config = dict(
    moe_layers=[0, 1, 2, 3, 4, 5, 6, 7, 8, 9, 10, 11, 12],
    router_score='softmax',
    normalize_top_k=False,
    routed_scale=2.6,
    init_std_router=0.0141,
    norm='rmsnorm',
    norm_eps=1e-06,
    batch_tokens=[32768, 65536, 131072],
    seq_len=256,
)
Below are experts of layer 5 (counted from 0) of a mixture-of-experts language model. Rows are named router (the router's row for the expert), gate (a neuron's input weights, with its number), up (a neuron's input weights, with its number) and show model dimensions 0-223. Each number is 200 + 40 x the weight over its row's rms, rounded and kept within 0 to 999.
After each expert's rows: a language model's description of what the expert responds to. This comes from a sample of Wikipedia text that the model never trained on.

# expert 62
router,231,140,277,239,252,138,188,176,170,201,186,261,157,225,200,234,206,266,118,153,190,230,204,201,206,156,209,158,142,177,253,155,209,217,137,188,231,156,271,168,239,226,204,198,273,283,172,193,148,197,213,177,267,202,182,208,225,174,169,188,195,168,131,270,168,297,193,173,202,202,168,206,170,87,204,127,265,163,219,195,192,192,125,181,258,262,161,203,185,130,193,173,151,176,231,161,183,231,105,218,135,239,235,179,173,179,233,170,201,193,202,190,257,252,177,218,179,216,265,174,178,210,225,193,218,178,196,189,235,186,180,117,166,176,177,163,221,200,156,189,178,191,215,173,185,229,239,195,194,170,242,247,210,189,154,222,180,191,152,186,248,192,192,204,174,199,99,111,200,180,192,191,235,214,138,179,204,201,221,134,164,140,206,158,270,220,166,105,275,201,153,217,198,230,214,224,191,262,251,171,288,196,264,169,134,260,239,234,216,177,228,183,132,230,193,210,287,144,302,215,189,218,217,197
gate2,267,212,182,164,222,256,126,210,150,183,222,194,230,243,197,232,219,144,131,177,225,173,205,281,179,220,90,125,177,219,245,197,146,213,219,191,180,154,226,192,235,98,215,250,172,249,172,201,187,238,183,192,201,198,191,239,197,210,132,271,220,207,251,275,122,172,158,227,192,231,197,226,180,222,141,167,261,222,210,245,161,175,150,172,228,200,175,180,201,186,233,173,171,215,196,234,279,185,176,197,216,273,221,288,185,225,226,167,214,243,110,246,147,153,219,236,145,210,204,260,164,212,181,147,231,222,193,173,221,210,184,215,259,217,211,134,173,280,152,169,252,177,174,217,236,203,249,229,208,271,213,212,99,213,152,247,275,184,251,160,249,217,245,170,220,216,182,258,205,281,183,191,206,205,228,197,149,159,177,203,252,201,257,245,272,221,230,160,145,202,120,170,203,145,177,156,121,252,238,239,190,153,158,229,277,198,216,240,254,176,219,126,203,244,218,199,214,195,185,203,218,139,255,142
up2,205,152,210,144,242,144,213,189,165,212,163,125,175,169,190,231,182,211,220,71,206,202,206,156,136,233,213,221,207,135,209,190,287,201,205,203,226,194,195,226,209,249,188,216,177,180,171,241,177,159,220,171,211,85,213,267,111,193,168,203,268,196,183,215,203,189,277,159,265,182,145,228,188,208,213,171,172,170,169,273,167,231,161,266,232,228,155,171,203,194,206,180,236,183,242,157,242,242,182,186,191,150,229,238,187,141,162,214,205,146,166,240,237,201,125,184,211,146,254,196,216,223,184,233,177,199,176,185,146,196,250,230,242,223,178,193,225,204,186,237,180,138,234,241,184,266,119,217,163,155,150,227,162,182,120,220,212,250,117,290,259,250,150,184,137,270,145,117,164,296,253,213,196,175,175,205,197,132,223,252,235,281,181,269,187,152,189,206,200,146,186,223,239,203,214,214,234,263,234,181,129,175,235,209,189,146,178,225,210,220,136,244,219,170,182,162,227,236,136,121,169,189,211,169
Description: Blank-line breaks before new paragraphs or headings and the capital first pieces of lines, such as In, On, He, See, Born.

# expert 41
router,215,131,255,203,170,162,180,182,134,235,244,228,150,242,184,213,234,192,158,165,229,183,196,223,170,182,119,145,203,183,206,134,156,175,170,131,218,232,230,154,168,207,122,135,193,256,202,152,133,137,260,164,168,259,140,213,255,174,180,197,192,174,180,214,236,262,255,108,206,112,171,212,132,246,122,114,223,223,168,232,192,250,176,196,190,189,180,224,172,243,215,142,158,212,221,163,134,264,159,260,136,231,256,270,145,188,225,166,117,198,175,225,236,209,211,235,183,225,139,204,184,215,176,221,162,192,152,159,270,239,136,203,136,286,164,229,224,213,142,194,199,223,182,197,251,227,228,144,229,177,237,218,217,175,170,234,159,241,230,152,194,148,179,182,152,170,186,219,169,192,197,257,274,211,187,173,286,178,222,184,205,233,247,155,234,186,175,202,244,265,207,155,255,252,235,250,245,209,212,149,228,236,220,188,212,181,205,184,176,140,273,224,150,215,234,270,191,195,219,264,217,198,264,149
gate0,277,166,196,202,143,180,256,259,223,245,232,153,231,170,196,247,200,235,118,204,210,169,140,153,186,126,204,202,228,171,182,210,159,218,210,148,157,255,199,283,204,187,251,189,292,161,160,185,213,206,250,116,259,171,205,178,153,179,249,194,226,275,178,221,206,189,208,117,197,198,206,210,241,202,246,237,185,224,158,217,187,206,163,204,83,195,190,179,207,173,225,171,165,248,146,220,108,176,209,191,148,209,160,99,166,146,190,211,242,171,257,238,213,318,161,206,211,218,163,222,210,160,214,211,181,243,177,157,205,202,195,145,178,209,233,178,191,200,210,162,129,137,150,157,229,156,191,204,254,226,172,287,229,236,217,129,172,232,172,165,162,254,255,225,139,321,207,192,174,185,190,288,228,208,193,166,225,222,243,201,164,260,196,190,225,221,166,212,207,241,149,170,251,250,205,231,161,202,153,173,238,146,226,279,210,161,164,190,224,225,190,219,158,156,216,127,243,225,178,174,139,126,218,145
up0,123,179,241,100,207,199,227,157,255,220,113,255,240,235,164,164,146,235,117,205,141,212,214,215,219,150,206,113,183,139,152,184,191,158,171,186,149,139,193,178,200,276,274,243,209,140,242,195,260,230,183,138,205,112,174,199,193,246,212,239,211,241,122,254,169,137,270,222,281,254,228,192,220,191,180,222,216,209,270,204,172,200,225,269,211,282,185,221,216,187,223,200,227,201,226,185,237,107,231,264,228,176,287,241,197,218,234,175,208,256,219,257,207,193,261,171,179,278,205,203,238,199,206,189,166,177,208,228,140,207,135,256,199,189,256,202,194,227,164,239,246,151,161,196,205,139,220,173,208,150,239,196,197,201,140,158,177,180,204,258,224,232,223,235,198,213,212,130,185,201,212,260,130,221,180,213,271,122,218,140,270,206,244,171,202,226,150,221,174,179,319,231,176,186,231,231,190,214,175,213,187,109,200,186,221,192,213,214,185,201,190,181,181,170,149,137,227,201,188,210,181,196,197,124
Description: Word-internal pieces after a starting consonant, and nouns for schools, transport and sport, such as Tr-ust, Airb-us, Tr-uck, School, football.

# expert 56
router,280,131,214,224,258,175,201,168,207,178,206,265,148,205,213,199,221,220,186,175,270,134,189,274,205,219,218,183,197,177,186,174,190,239,147,191,249,173,261,186,190,237,181,201,274,212,177,191,200,202,267,193,218,170,154,132,272,152,175,165,231,139,203,254,198,250,254,192,209,190,223,176,209,192,174,159,154,244,217,243,212,224,134,233,181,223,169,103,162,194,142,189,204,184,216,137,173,248,108,219,169,223,218,209,173,211,225,170,163,194,232,168,236,177,108,187,159,248,190,220,193,236,267,161,170,215,164,144,192,229,191,125,201,230,185,167,239,255,105,232,127,225,231,123,253,163,171,220,132,213,168,233,157,160,142,191,166,150,200,173,218,126,248,247,199,186,197,42,126,218,185,225,236,203,203,207,213,168,181,111,214,160,163,190,211,176,123,188,198,232,212,169,217,249,172,184,247,224,196,161,209,292,237,208,195,280,268,232,250,171,244,214,235,166,169,227,182,165,260,195,157,233,201,142
gate2,178,165,170,182,223,158,211,203,195,164,270,169,184,198,245,171,230,196,230,155,192,152,225,143,206,211,194,244,312,201,157,213,119,266,205,272,149,187,222,173,183,156,186,173,213,215,194,210,143,215,273,257,311,206,114,196,202,147,184,191,206,212,163,116,111,193,178,206,259,269,166,241,144,152,189,216,233,208,243,192,176,271,196,218,196,208,216,155,248,247,197,175,228,169,152,123,190,185,238,245,118,182,195,175,181,269,206,173,196,234,160,198,237,191,197,176,220,127,163,215,148,241,222,255,205,181,216,289,200,138,181,207,229,227,256,256,175,190,160,258,203,275,225,164,203,230,210,192,211,217,198,220,251,93,146,228,201,227,242,224,171,119,243,192,238,207,246,180,210,199,141,264,191,153,190,230,215,116,281,246,175,232,174,234,169,212,206,173,234,206,174,179,190,247,163,176,200,157,206,194,224,227,242,222,176,107,228,180,257,210,180,210,206,163,243,219,246,272,315,182,205,279,197,187
up2,119,191,202,187,180,220,196,169,86,231,187,162,217,213,155,192,205,226,155,229,222,186,262,232,205,181,199,257,192,192,152,171,173,158,116,195,194,237,161,221,150,258,141,285,257,136,146,153,148,238,189,265,193,230,218,241,202,147,155,241,161,227,213,256,217,173,204,136,205,187,210,186,203,146,248,102,179,149,179,197,236,148,149,180,199,211,165,148,317,226,202,96,207,203,201,152,187,212,229,231,214,250,170,220,129,197,150,247,190,205,217,256,220,209,168,111,193,224,229,221,145,304,186,191,252,192,169,247,155,167,192,198,201,145,222,153,110,160,242,207,189,211,279,198,227,222,168,188,95,191,175,204,220,147,294,130,164,260,160,156,194,214,225,255,250,211,182,238,190,176,198,209,171,172,259,218,210,184,247,182,178,202,206,159,218,157,164,238,249,234,117,170,228,215,161,201,174,191,237,186,206,131,244,166,174,216,172,163,208,213,192,228,169,201,200,262,221,157,249,201,213,122,243,219
Description: Line breaks ending table rows and the markdown separator rows under table headers, plus line breaks after list items.

# expert 46
router,193,168,276,205,246,104,139,146,164,198,174,218,169,224,221,172,206,196,138,179,228,142,177,231,203,184,164,208,172,159,224,200,181,239,141,174,157,209,232,154,229,219,220,172,261,250,252,195,140,168,250,185,317,278,109,169,275,173,139,228,209,153,144,235,209,267,226,242,237,159,180,208,255,141,190,212,227,117,235,207,214,217,160,155,223,214,188,148,188,180,157,153,222,162,240,142,194,250,119,228,133,273,161,246,170,222,181,185,214,127,233,215,246,305,263,208,203,194,228,187,175,263,227,128,186,145,160,131,218,208,164,150,207,217,209,210,191,162,216,249,190,162,211,168,270,149,199,117,218,168,199,204,201,130,185,256,193,171,222,153,201,193,207,179,164,195,207,158,189,164,162,263,185,291,183,159,161,164,193,150,210,232,183,253,222,165,206,139,169,267,136,183,225,239,172,202,207,199,245,146,249,162,230,162,179,248,212,232,213,199,208,207,204,209,190,150,158,147,198,255,233,276,175,177
gate0,175,249,230,159,170,226,177,206,154,197,189,180,203,206,148,177,189,207,158,190,159,194,290,301,162,217,206,212,205,172,212,162,157,193,194,218,210,226,241,167,163,279,249,193,200,186,164,182,240,106,224,228,267,248,234,179,155,139,241,162,169,170,265,202,204,220,232,174,201,219,179,227,240,171,181,206,181,202,184,263,128,183,161,154,181,192,195,218,86,264,260,203,336,182,254,174,157,250,163,220,186,221,154,240,192,279,173,232,196,237,224,173,195,211,222,170,284,192,205,212,259,200,179,190,158,208,202,285,179,207,174,268,214,189,172,195,219,151,175,178,166,129,170,152,144,186,225,124,180,177,212,300,143,232,260,231,137,231,216,211,228,248,185,195,193,169,200,154,136,218,218,176,173,108,168,173,256,236,147,222,223,160,225,174,254,146,193,196,166,229,234,183,185,201,237,262,123,278,186,205,216,182,146,262,174,198,173,282,173,286,151,256,163,195,208,207,179,272,225,160,205,192,253,223
up0,258,247,247,164,173,164,192,146,167,211,196,230,285,175,220,171,200,217,175,284,245,235,194,247,172,160,217,201,245,214,150,221,153,195,222,239,161,290,188,226,179,276,202,187,231,140,262,149,202,176,189,260,184,220,179,232,238,192,134,213,225,193,140,196,232,166,261,185,187,190,260,209,183,179,175,174,200,173,204,210,181,271,189,170,150,211,118,198,166,183,274,261,295,184,180,153,206,206,152,222,189,215,216,219,180,255,274,214,143,186,174,233,187,159,232,159,223,176,160,190,160,248,232,215,172,206,176,283,138,184,146,169,191,237,226,238,184,184,163,153,140,254,167,235,249,131,256,209,205,212,168,239,172,180,226,197,204,228,200,248,145,204,193,210,202,202,247,200,186,210,181,240,286,122,272,275,226,248,225,158,173,174,183,214,171,24,244,210,131,183,149,162,271,268,231,193,121,176,211,180,192,198,187,246,196,258,183,166,182,207,140,240,206,253,260,229,234,146,240,200,177,234,183,155
Description: Pipe separators in review and results tables, and final capitals of acronyms such as UKIP, ISIL, ESPN, NSW.

# expert 26
router,228,140,203,239,205,140,156,160,106,170,210,199,209,216,204,203,234,274,150,152,282,154,234,203,260,184,143,142,169,164,257,140,181,192,160,225,203,202,244,190,243,248,225,205,191,241,208,238,159,194,294,178,273,201,89,196,210,180,153,206,199,180,166,185,187,219,225,179,202,143,256,189,245,227,181,163,259,176,235,230,196,215,167,170,249,214,156,200,190,204,190,178,142,192,205,163,177,224,144,203,199,214,250,247,160,171,232,215,185,222,263,192,239,192,212,226,210,260,211,211,127,271,247,163,188,174,214,184,251,258,137,147,180,228,190,203,229,193,179,238,183,173,261,138,222,251,144,147,172,157,197,265,202,131,155,204,230,242,269,190,276,132,229,207,179,155,215,211,212,128,219,255,206,181,201,218,259,160,241,193,89,163,218,163,278,172,207,190,258,184,147,148,305,195,158,222,205,272,252,193,195,177,236,218,161,277,207,221,234,246,246,269,243,226,259,194,158,195,171,216,196,163,207,108
gate0,154,225,150,109,211,229,126,144,130,206,206,212,151,187,174,214,220,289,194,274,254,196,224,191,193,135,180,193,232,240,253,131,162,235,173,204,235,211,219,239,235,203,182,200,211,174,156,209,223,185,267,177,204,193,122,214,169,228,197,129,217,212,169,225,192,240,205,269,209,267,161,231,204,244,212,122,151,196,177,193,223,175,174,109,230,231,172,236,211,263,206,162,241,221,152,219,200,276,133,220,230,217,171,198,222,187,99,173,214,150,191,230,228,203,168,254,172,187,214,311,153,176,274,124,245,220,137,232,189,219,189,203,267,220,196,149,266,115,176,304,149,151,166,233,177,140,194,218,189,197,238,164,231,249,224,239,241,228,225,132,210,202,189,191,222,190,169,234,241,171,218,244,219,227,104,273,159,207,175,219,140,180,226,193,166,185,193,190,223,228,202,215,210,229,192,236,182,246,261,169,141,133,105,266,181,88,193,183,216,229,205,210,137,216,179,182,187,231,217,192,214,225,190,190
up0,122,233,198,236,223,73,238,139,306,184,224,203,186,241,228,245,271,191,181,166,151,203,185,122,196,221,221,140,240,314,189,212,228,153,230,183,158,210,229,221,191,186,194,194,239,222,167,264,124,181,159,278,182,148,167,193,178,173,169,208,238,204,92,235,152,290,203,210,186,200,193,230,245,225,177,183,154,239,212,236,212,236,182,258,193,260,150,169,257,211,196,235,222,232,209,287,179,234,234,129,145,153,229,190,265,110,204,207,179,214,201,233,217,192,156,239,147,196,177,241,237,227,116,198,185,214,189,182,191,193,175,252,244,258,208,244,181,161,227,168,198,263,217,247,152,174,199,241,198,167,150,196,250,210,190,166,221,220,139,180,184,246,267,269,251,139,202,187,262,213,207,212,186,183,175,246,235,169,232,214,230,200,200,243,195,210,135,206,156,210,229,243,164,209,228,197,238,195,236,173,215,172,179,246,287,187,226,223,210,240,145,194,150,268,279,250,223,180,255,144,198,129,233,253
Description: Syllables right after a capital first letter in foreign proper names, such as Komische, Kamakhya, Kamensk, plus some newlines and heading marks.

# expert 0
router,251,168,234,248,259,170,179,237,117,234,266,222,135,271,147,148,242,282,196,108,201,226,200,241,164,199,199,182,166,201,235,177,203,271,144,168,195,163,180,211,122,213,198,141,231,215,262,188,132,218,249,191,220,244,171,160,248,159,162,177,193,155,190,246,193,261,235,185,188,221,209,171,217,208,177,214,184,205,239,215,140,226,89,196,177,242,151,177,218,206,208,174,270,117,264,220,182,209,107,245,183,296,227,229,196,291,164,164,137,187,238,233,221,221,177,214,229,191,212,138,241,235,228,167,230,218,222,179,286,246,177,224,245,193,192,200,260,220,135,205,171,173,198,176,243,136,245,170,198,138,206,180,200,157,174,270,184,210,173,176,226,197,218,211,162,237,123,152,157,216,115,248,254,267,220,261,186,156,197,174,144,211,278,139,226,193,165,196,262,224,197,186,219,246,237,183,198,206,216,194,224,253,198,220,125,234,262,158,223,225,236,247,133,226,181,213,208,153,261,204,227,218,233,193
gate0,143,225,223,161,144,128,206,243,250,156,188,220,164,164,191,195,222,169,190,299,271,171,169,203,160,231,230,226,226,165,223,222,175,209,170,196,199,173,160,128,172,198,204,257,235,193,148,199,169,232,152,255,115,281,224,212,222,155,214,224,189,231,240,194,235,184,229,226,193,107,234,282,210,176,196,198,300,196,164,253,195,173,280,172,244,213,209,141,158,191,198,239,218,196,252,181,185,255,206,150,221,242,149,197,186,208,210,208,151,169,242,127,207,201,215,144,195,165,193,199,247,210,198,236,140,170,176,228,195,155,114,230,220,213,251,148,143,266,178,163,255,242,229,231,133,150,160,142,204,195,133,250,219,196,210,220,163,248,215,242,216,141,183,201,225,143,220,218,155,225,236,201,150,145,199,166,164,360,167,224,159,190,194,205,184,148,138,223,102,182,213,249,194,195,257,217,197,191,181,214,244,145,188,212,228,213,122,198,187,225,218,285,162,133,197,192,244,116,168,245,252,227,191,216
up0,211,174,213,188,197,263,193,233,194,194,167,210,167,133,221,215,234,168,114,169,211,158,188,283,249,156,267,267,212,171,228,285,168,192,220,195,160,170,186,266,219,187,243,225,187,203,196,230,175,270,142,231,166,216,191,218,129,254,75,238,213,218,242,207,197,163,242,231,205,153,238,256,138,163,167,235,254,155,182,225,206,213,201,150,150,150,183,192,273,189,167,149,242,221,179,212,237,234,188,198,139,152,211,181,134,252,181,189,169,203,241,124,200,223,184,193,215,213,229,153,183,157,157,159,190,240,98,239,199,145,194,150,246,136,191,108,183,180,240,137,183,231,232,188,181,170,197,152,220,212,195,192,241,200,187,145,157,214,227,242,209,196,163,192,239,267,122,188,171,252,233,196,243,153,229,165,175,276,158,212,133,212,150,211,270,193,213,139,203,273,143,139,215,162,175,209,132,193,173,178,249,141,209,157,174,210,244,186,139,142,114,248,198,182,164,221,207,203,158,150,243,147,193,118
Description: Size and measure words after numbers (mm long, km, ft, %, small, old), plus signs and separators inside score or statistics tables.

# expert 8
router,196,133,238,212,197,172,190,147,164,206,186,211,184,206,178,123,196,278,102,196,264,138,182,210,205,179,169,250,94,172,215,130,179,230,185,227,272,205,239,181,158,286,175,112,187,233,191,211,212,217,189,194,239,252,230,134,277,193,120,177,262,225,179,196,210,204,174,186,207,202,220,190,246,227,186,200,186,234,237,194,212,164,209,147,230,225,170,106,219,185,81,191,141,160,214,202,177,212,166,225,90,233,185,226,186,228,227,153,152,170,241,232,195,311,130,157,197,159,138,169,144,213,210,169,89,177,166,197,210,259,209,197,229,201,189,155,199,255,109,180,179,205,267,155,222,219,143,88,175,152,218,271,195,111,163,266,186,219,296,162,258,194,223,236,174,246,157,216,172,226,191,225,250,231,185,166,169,161,208,165,190,235,201,166,246,217,192,173,206,246,203,227,195,191,207,169,236,200,225,192,220,175,155,161,172,206,212,192,215,250,221,181,217,215,199,199,265,182,204,198,242,215,235,215
gate0,257,152,230,248,125,223,168,270,190,192,179,166,211,228,196,295,290,238,197,158,137,210,200,191,215,191,147,245,198,155,164,181,162,203,175,185,221,223,230,253,222,197,137,151,176,200,223,180,259,95,214,248,231,223,214,159,189,220,125,214,212,178,203,159,177,182,228,195,151,139,212,231,209,232,138,141,226,211,151,211,221,211,161,286,195,161,122,245,250,194,339,219,174,279,222,230,197,153,218,174,143,131,241,203,203,233,188,261,267,237,264,238,165,283,188,253,196,165,160,205,173,185,174,192,172,219,182,212,180,184,230,168,169,208,232,201,212,183,173,154,128,156,117,222,237,213,190,225,216,172,94,181,188,271,201,259,153,184,225,144,201,163,199,217,155,237,170,224,166,205,197,184,218,139,137,232,251,233,250,163,176,203,141,178,283,220,208,88,209,289,175,195,211,235,192,256,198,215,186,159,153,177,179,242,238,163,173,201,216,175,181,158,151,235,185,195,129,183,181,209,192,196,229,242
up0,192,126,276,242,153,230,243,279,137,218,199,223,242,197,192,162,278,223,224,228,153,200,199,189,214,140,208,251,183,161,256,175,164,163,212,232,183,217,265,182,141,146,204,162,257,222,163,136,267,188,195,206,170,208,221,163,221,259,123,232,232,193,153,203,225,198,242,204,223,251,149,157,204,240,166,174,190,208,136,243,180,245,222,172,250,256,173,170,203,208,202,177,196,197,181,178,237,98,256,197,264,197,181,233,223,57,199,266,188,214,184,198,145,198,258,176,230,206,202,176,187,215,194,248,106,155,258,230,164,189,232,239,141,182,234,266,191,253,147,169,215,181,217,169,113,212,226,165,269,182,152,227,131,163,197,179,177,156,219,179,263,158,195,182,175,132,239,205,213,194,162,249,192,171,218,247,109,190,236,238,187,205,157,138,191,194,210,153,189,192,282,203,203,166,209,205,229,281,123,272,138,191,197,202,179,127,200,228,141,174,243,210,218,211,206,138,175,238,231,128,150,251,225,226
Description: Middle or ending pieces of common words such as Madagascar, Connecticut, Hispanic, and intersection, plus table cell separators in sports and election tables.

# expert 14
router,234,164,245,216,202,232,136,164,168,234,185,179,153,225,192,204,230,240,210,201,226,180,231,293,213,262,137,139,185,184,217,192,167,311,148,161,221,151,187,203,205,240,137,207,269,225,193,142,90,206,218,151,225,206,160,210,207,158,155,220,190,136,154,212,233,256,207,198,150,178,217,199,168,182,197,118,195,203,205,219,177,167,109,188,223,242,184,149,216,182,145,221,222,184,230,215,164,234,145,192,173,239,205,184,193,244,228,152,182,172,268,249,258,245,163,233,232,192,217,150,159,258,260,169,190,231,137,166,245,234,162,177,172,199,184,202,252,208,170,100,169,99,203,171,233,192,206,205,92,214,276,193,229,144,153,193,108,211,192,139,213,199,198,221,206,144,180,143,156,216,215,224,250,263,181,191,229,161,236,142,206,220,240,136,273,187,224,192,223,215,171,178,235,266,227,164,224,223,307,166,245,216,241,190,182,248,238,234,261,215,225,276,243,233,162,230,277,207,244,238,211,197,255,189
gate0,191,285,203,206,182,200,174,209,182,192,205,227,173,256,209,225,166,226,224,268,205,200,169,250,180,130,216,209,179,147,179,231,157,253,191,209,203,142,260,258,144,122,179,111,227,157,152,281,204,239,208,129,189,218,267,135,179,201,169,181,196,109,273,216,172,222,276,159,255,149,164,224,174,154,242,211,118,155,254,197,187,192,146,203,104,248,204,251,173,234,189,234,137,193,252,148,247,324,249,215,266,142,223,199,160,176,223,237,224,198,173,176,189,198,254,250,190,170,213,263,187,204,201,211,185,249,187,133,213,251,178,168,233,193,244,192,225,154,151,142,137,200,180,137,190,177,222,167,239,193,153,194,227,168,314,160,156,188,229,225,186,257,217,230,232,191,180,240,153,191,230,168,141,264,213,226,233,207,121,192,180,157,153,185,224,245,167,142,214,254,168,177,218,148,214,171,167,201,224,166,150,218,229,180,242,213,189,216,170,155,226,186,234,176,236,222,247,215,179,144,217,224,303,222
up0,232,159,164,164,190,221,229,259,204,215,240,221,71,116,145,177,236,264,195,256,168,218,194,249,238,199,193,178,120,181,155,194,211,236,189,225,138,160,149,290,290,199,251,167,237,162,183,243,165,217,230,206,182,239,208,193,235,192,257,255,234,191,194,168,142,191,210,218,185,117,192,177,168,163,165,188,172,218,139,233,177,190,213,243,187,163,209,244,280,207,219,183,183,231,202,207,181,254,185,159,179,157,217,222,147,153,264,198,197,215,262,208,232,137,115,202,226,260,188,224,196,212,258,216,208,166,180,258,173,249,290,187,159,235,212,233,222,193,214,149,111,195,150,163,169,85,218,195,209,159,109,234,186,164,179,198,217,289,230,149,199,289,176,164,186,236,158,197,189,123,201,239,213,222,191,220,240,291,159,228,233,255,215,237,194,240,221,244,167,202,231,265,194,228,234,123,180,220,143,233,176,219,279,240,205,229,211,131,197,235,249,193,159,195,154,199,181,185,235,209,213,139,167,173
Description: Articles a, an, the, and first pieces of following adjectives or nouns after is, was, as, be, as in a little, more hospitable.

# expert 6
router,215,135,282,221,231,191,155,176,183,230,201,206,142,229,132,189,231,204,191,144,237,171,245,225,193,138,213,152,171,132,219,171,171,247,131,160,253,200,253,153,242,228,159,134,228,232,249,167,175,160,262,250,221,202,183,144,294,182,202,215,238,185,177,217,213,195,170,165,231,194,216,211,190,201,124,200,229,168,242,195,152,262,187,122,202,253,212,110,130,168,212,141,197,133,233,216,163,248,187,268,142,248,241,262,121,174,261,182,195,155,224,211,234,232,198,214,215,270,158,204,187,248,229,224,157,162,169,188,214,257,154,213,190,253,222,233,245,237,159,173,167,146,225,154,215,125,198,147,220,144,206,235,214,169,121,283,183,260,270,157,261,187,243,190,191,214,183,172,174,223,126,249,209,265,192,243,199,156,201,196,173,163,201,183,235,138,154,195,180,272,167,172,253,267,271,202,216,199,247,177,242,210,171,179,178,174,212,231,227,164,241,199,139,196,261,210,220,119,188,281,181,249,173,220
gate10,265,199,227,161,212,220,198,248,215,232,163,136,180,226,246,235,126,204,283,178,244,190,256,199,212,177,192,154,174,196,206,224,235,196,167,169,239,207,232,234,146,203,177,180,196,191,207,185,171,236,256,279,293,227,188,170,220,255,197,140,231,176,188,199,206,206,172,262,253,154,193,254,179,171,238,199,216,164,161,169,221,220,119,216,201,224,227,236,185,262,289,135,260,233,226,173,241,148,231,306,245,154,185,205,166,277,206,249,178,193,237,153,175,153,238,225,185,187,197,190,214,192,199,222,181,153,215,205,106,230,153,224,182,202,288,230,263,220,211,150,200,259,260,237,295,225,206,160,189,179,221,193,205,194,249,236,152,160,225,173,249,297,224,246,158,154,164,157,288,164,183,127,197,193,179,168,207,221,240,204,239,198,135,182,210,189,162,173,226,196,122,231,194,257,220,245,162,209,144,167,172,183,86,212,198,163,214,203,195,265,184,194,166,315,143,185,161,177,184,233,99,204,182,174
up10,187,286,237,197,269,207,202,171,266,232,174,186,216,239,206,206,166,209,215,247,134,117,153,228,263,262,188,193,128,235,206,203,186,209,225,225,153,176,228,168,169,285,246,252,166,153,196,152,187,184,265,159,191,231,147,239,256,171,157,259,179,277,258,220,215,140,186,228,166,170,227,224,196,137,100,193,202,255,210,137,219,212,238,192,138,189,190,178,181,139,153,201,134,225,205,145,150,252,221,181,230,197,225,159,212,225,182,221,170,164,213,195,199,274,205,205,215,143,210,177,210,220,217,183,228,224,162,228,228,217,244,123,183,278,271,238,221,209,198,231,249,157,239,253,107,248,211,284,235,158,213,230,122,181,201,152,165,185,224,231,196,164,191,170,166,155,69,255,175,221,172,244,212,125,171,280,251,236,223,211,134,227,236,234,190,204,244,202,162,149,250,246,162,227,211,202,253,205,177,176,139,199,241,224,248,185,183,177,186,196,183,190,228,212,162,177,179,212,192,132,280,222,279,167
Description: Word-final noun endings completing a word, especially plurals and -ation, -ology, -ists, as in deliveries, applications, procedures, scientists.

# expert 28
router,194,141,215,219,239,234,123,192,168,227,191,224,213,247,155,241,243,292,182,163,204,185,244,229,273,166,167,142,132,188,271,164,157,240,164,166,199,126,170,176,193,189,161,175,249,220,221,155,161,162,226,161,213,292,177,143,192,143,215,224,147,204,174,237,233,214,223,229,200,127,231,174,198,146,132,134,244,151,202,225,209,265,106,200,208,219,194,146,191,199,175,192,205,180,290,202,165,199,129,221,173,204,207,226,147,234,182,190,175,178,258,268,238,228,181,266,225,234,218,174,121,244,214,172,200,151,168,211,188,183,126,120,247,176,213,173,213,216,185,197,152,164,254,104,218,163,224,156,181,182,246,195,219,145,139,241,169,227,288,185,206,235,182,278,180,251,192,154,176,156,194,155,226,235,241,251,203,142,252,181,213,252,256,124,274,168,249,119,224,233,127,218,223,240,251,160,233,206,201,165,162,233,205,215,178,170,175,194,241,191,259,255,161,233,191,217,238,157,251,170,223,214,235,176
gate3,228,195,226,269,218,259,193,161,123,214,97,223,199,206,209,149,180,201,199,143,163,180,165,159,165,209,178,171,263,227,144,175,205,244,188,209,157,218,151,181,168,119,214,152,244,163,200,252,223,263,184,147,171,189,224,220,173,177,126,186,211,248,243,154,195,229,242,210,168,224,246,202,166,182,130,214,222,206,176,178,189,187,220,164,177,234,192,149,165,207,147,182,167,208,175,195,211,256,175,199,221,103,195,224,224,197,142,234,100,171,278,188,192,241,212,244,195,188,159,275,248,199,163,225,219,223,210,296,165,223,175,188,240,147,151,153,178,280,245,176,145,166,294,146,203,197,193,197,208,202,185,190,176,195,255,260,227,161,134,194,179,190,193,128,218,234,222,240,184,225,160,226,184,127,212,147,277,214,159,190,157,188,199,215,265,277,210,231,223,205,196,205,168,151,187,170,223,247,213,263,262,100,297,225,182,177,198,191,107,217,302,186,229,129,251,225,192,280,220,162,187,190,259,174
up3,109,235,237,232,200,211,206,215,208,202,246,149,132,186,178,203,219,207,148,217,220,167,144,267,242,244,308,176,208,189,172,268,223,187,173,248,208,231,254,261,221,159,203,218,171,298,275,246,147,298,178,207,205,216,216,199,211,128,101,203,236,204,227,165,219,159,250,188,220,145,143,149,178,242,229,234,232,208,231,268,227,91,240,186,198,227,236,292,193,227,165,241,168,210,180,231,232,176,229,152,195,144,179,275,244,183,218,239,240,212,155,248,211,234,132,206,182,248,181,205,224,195,182,202,265,169,146,220,206,216,211,237,267,202,234,189,212,226,149,244,221,128,244,141,198,189,220,174,235,283,245,162,234,187,167,205,168,208,202,208,200,112,183,127,229,182,164,256,211,228,232,122,278,169,166,217,165,259,254,170,244,272,220,172,283,210,223,214,258,199,271,191,239,180,195,183,203,212,202,166,204,202,177,125,190,204,219,193,209,196,138,223,202,211,199,126,208,248,179,156,152,225,224,252
Description: Spelled-out numbers (one, two, five), ordinals, hyphens in compounds like anti-fraud, and digits in scores and years.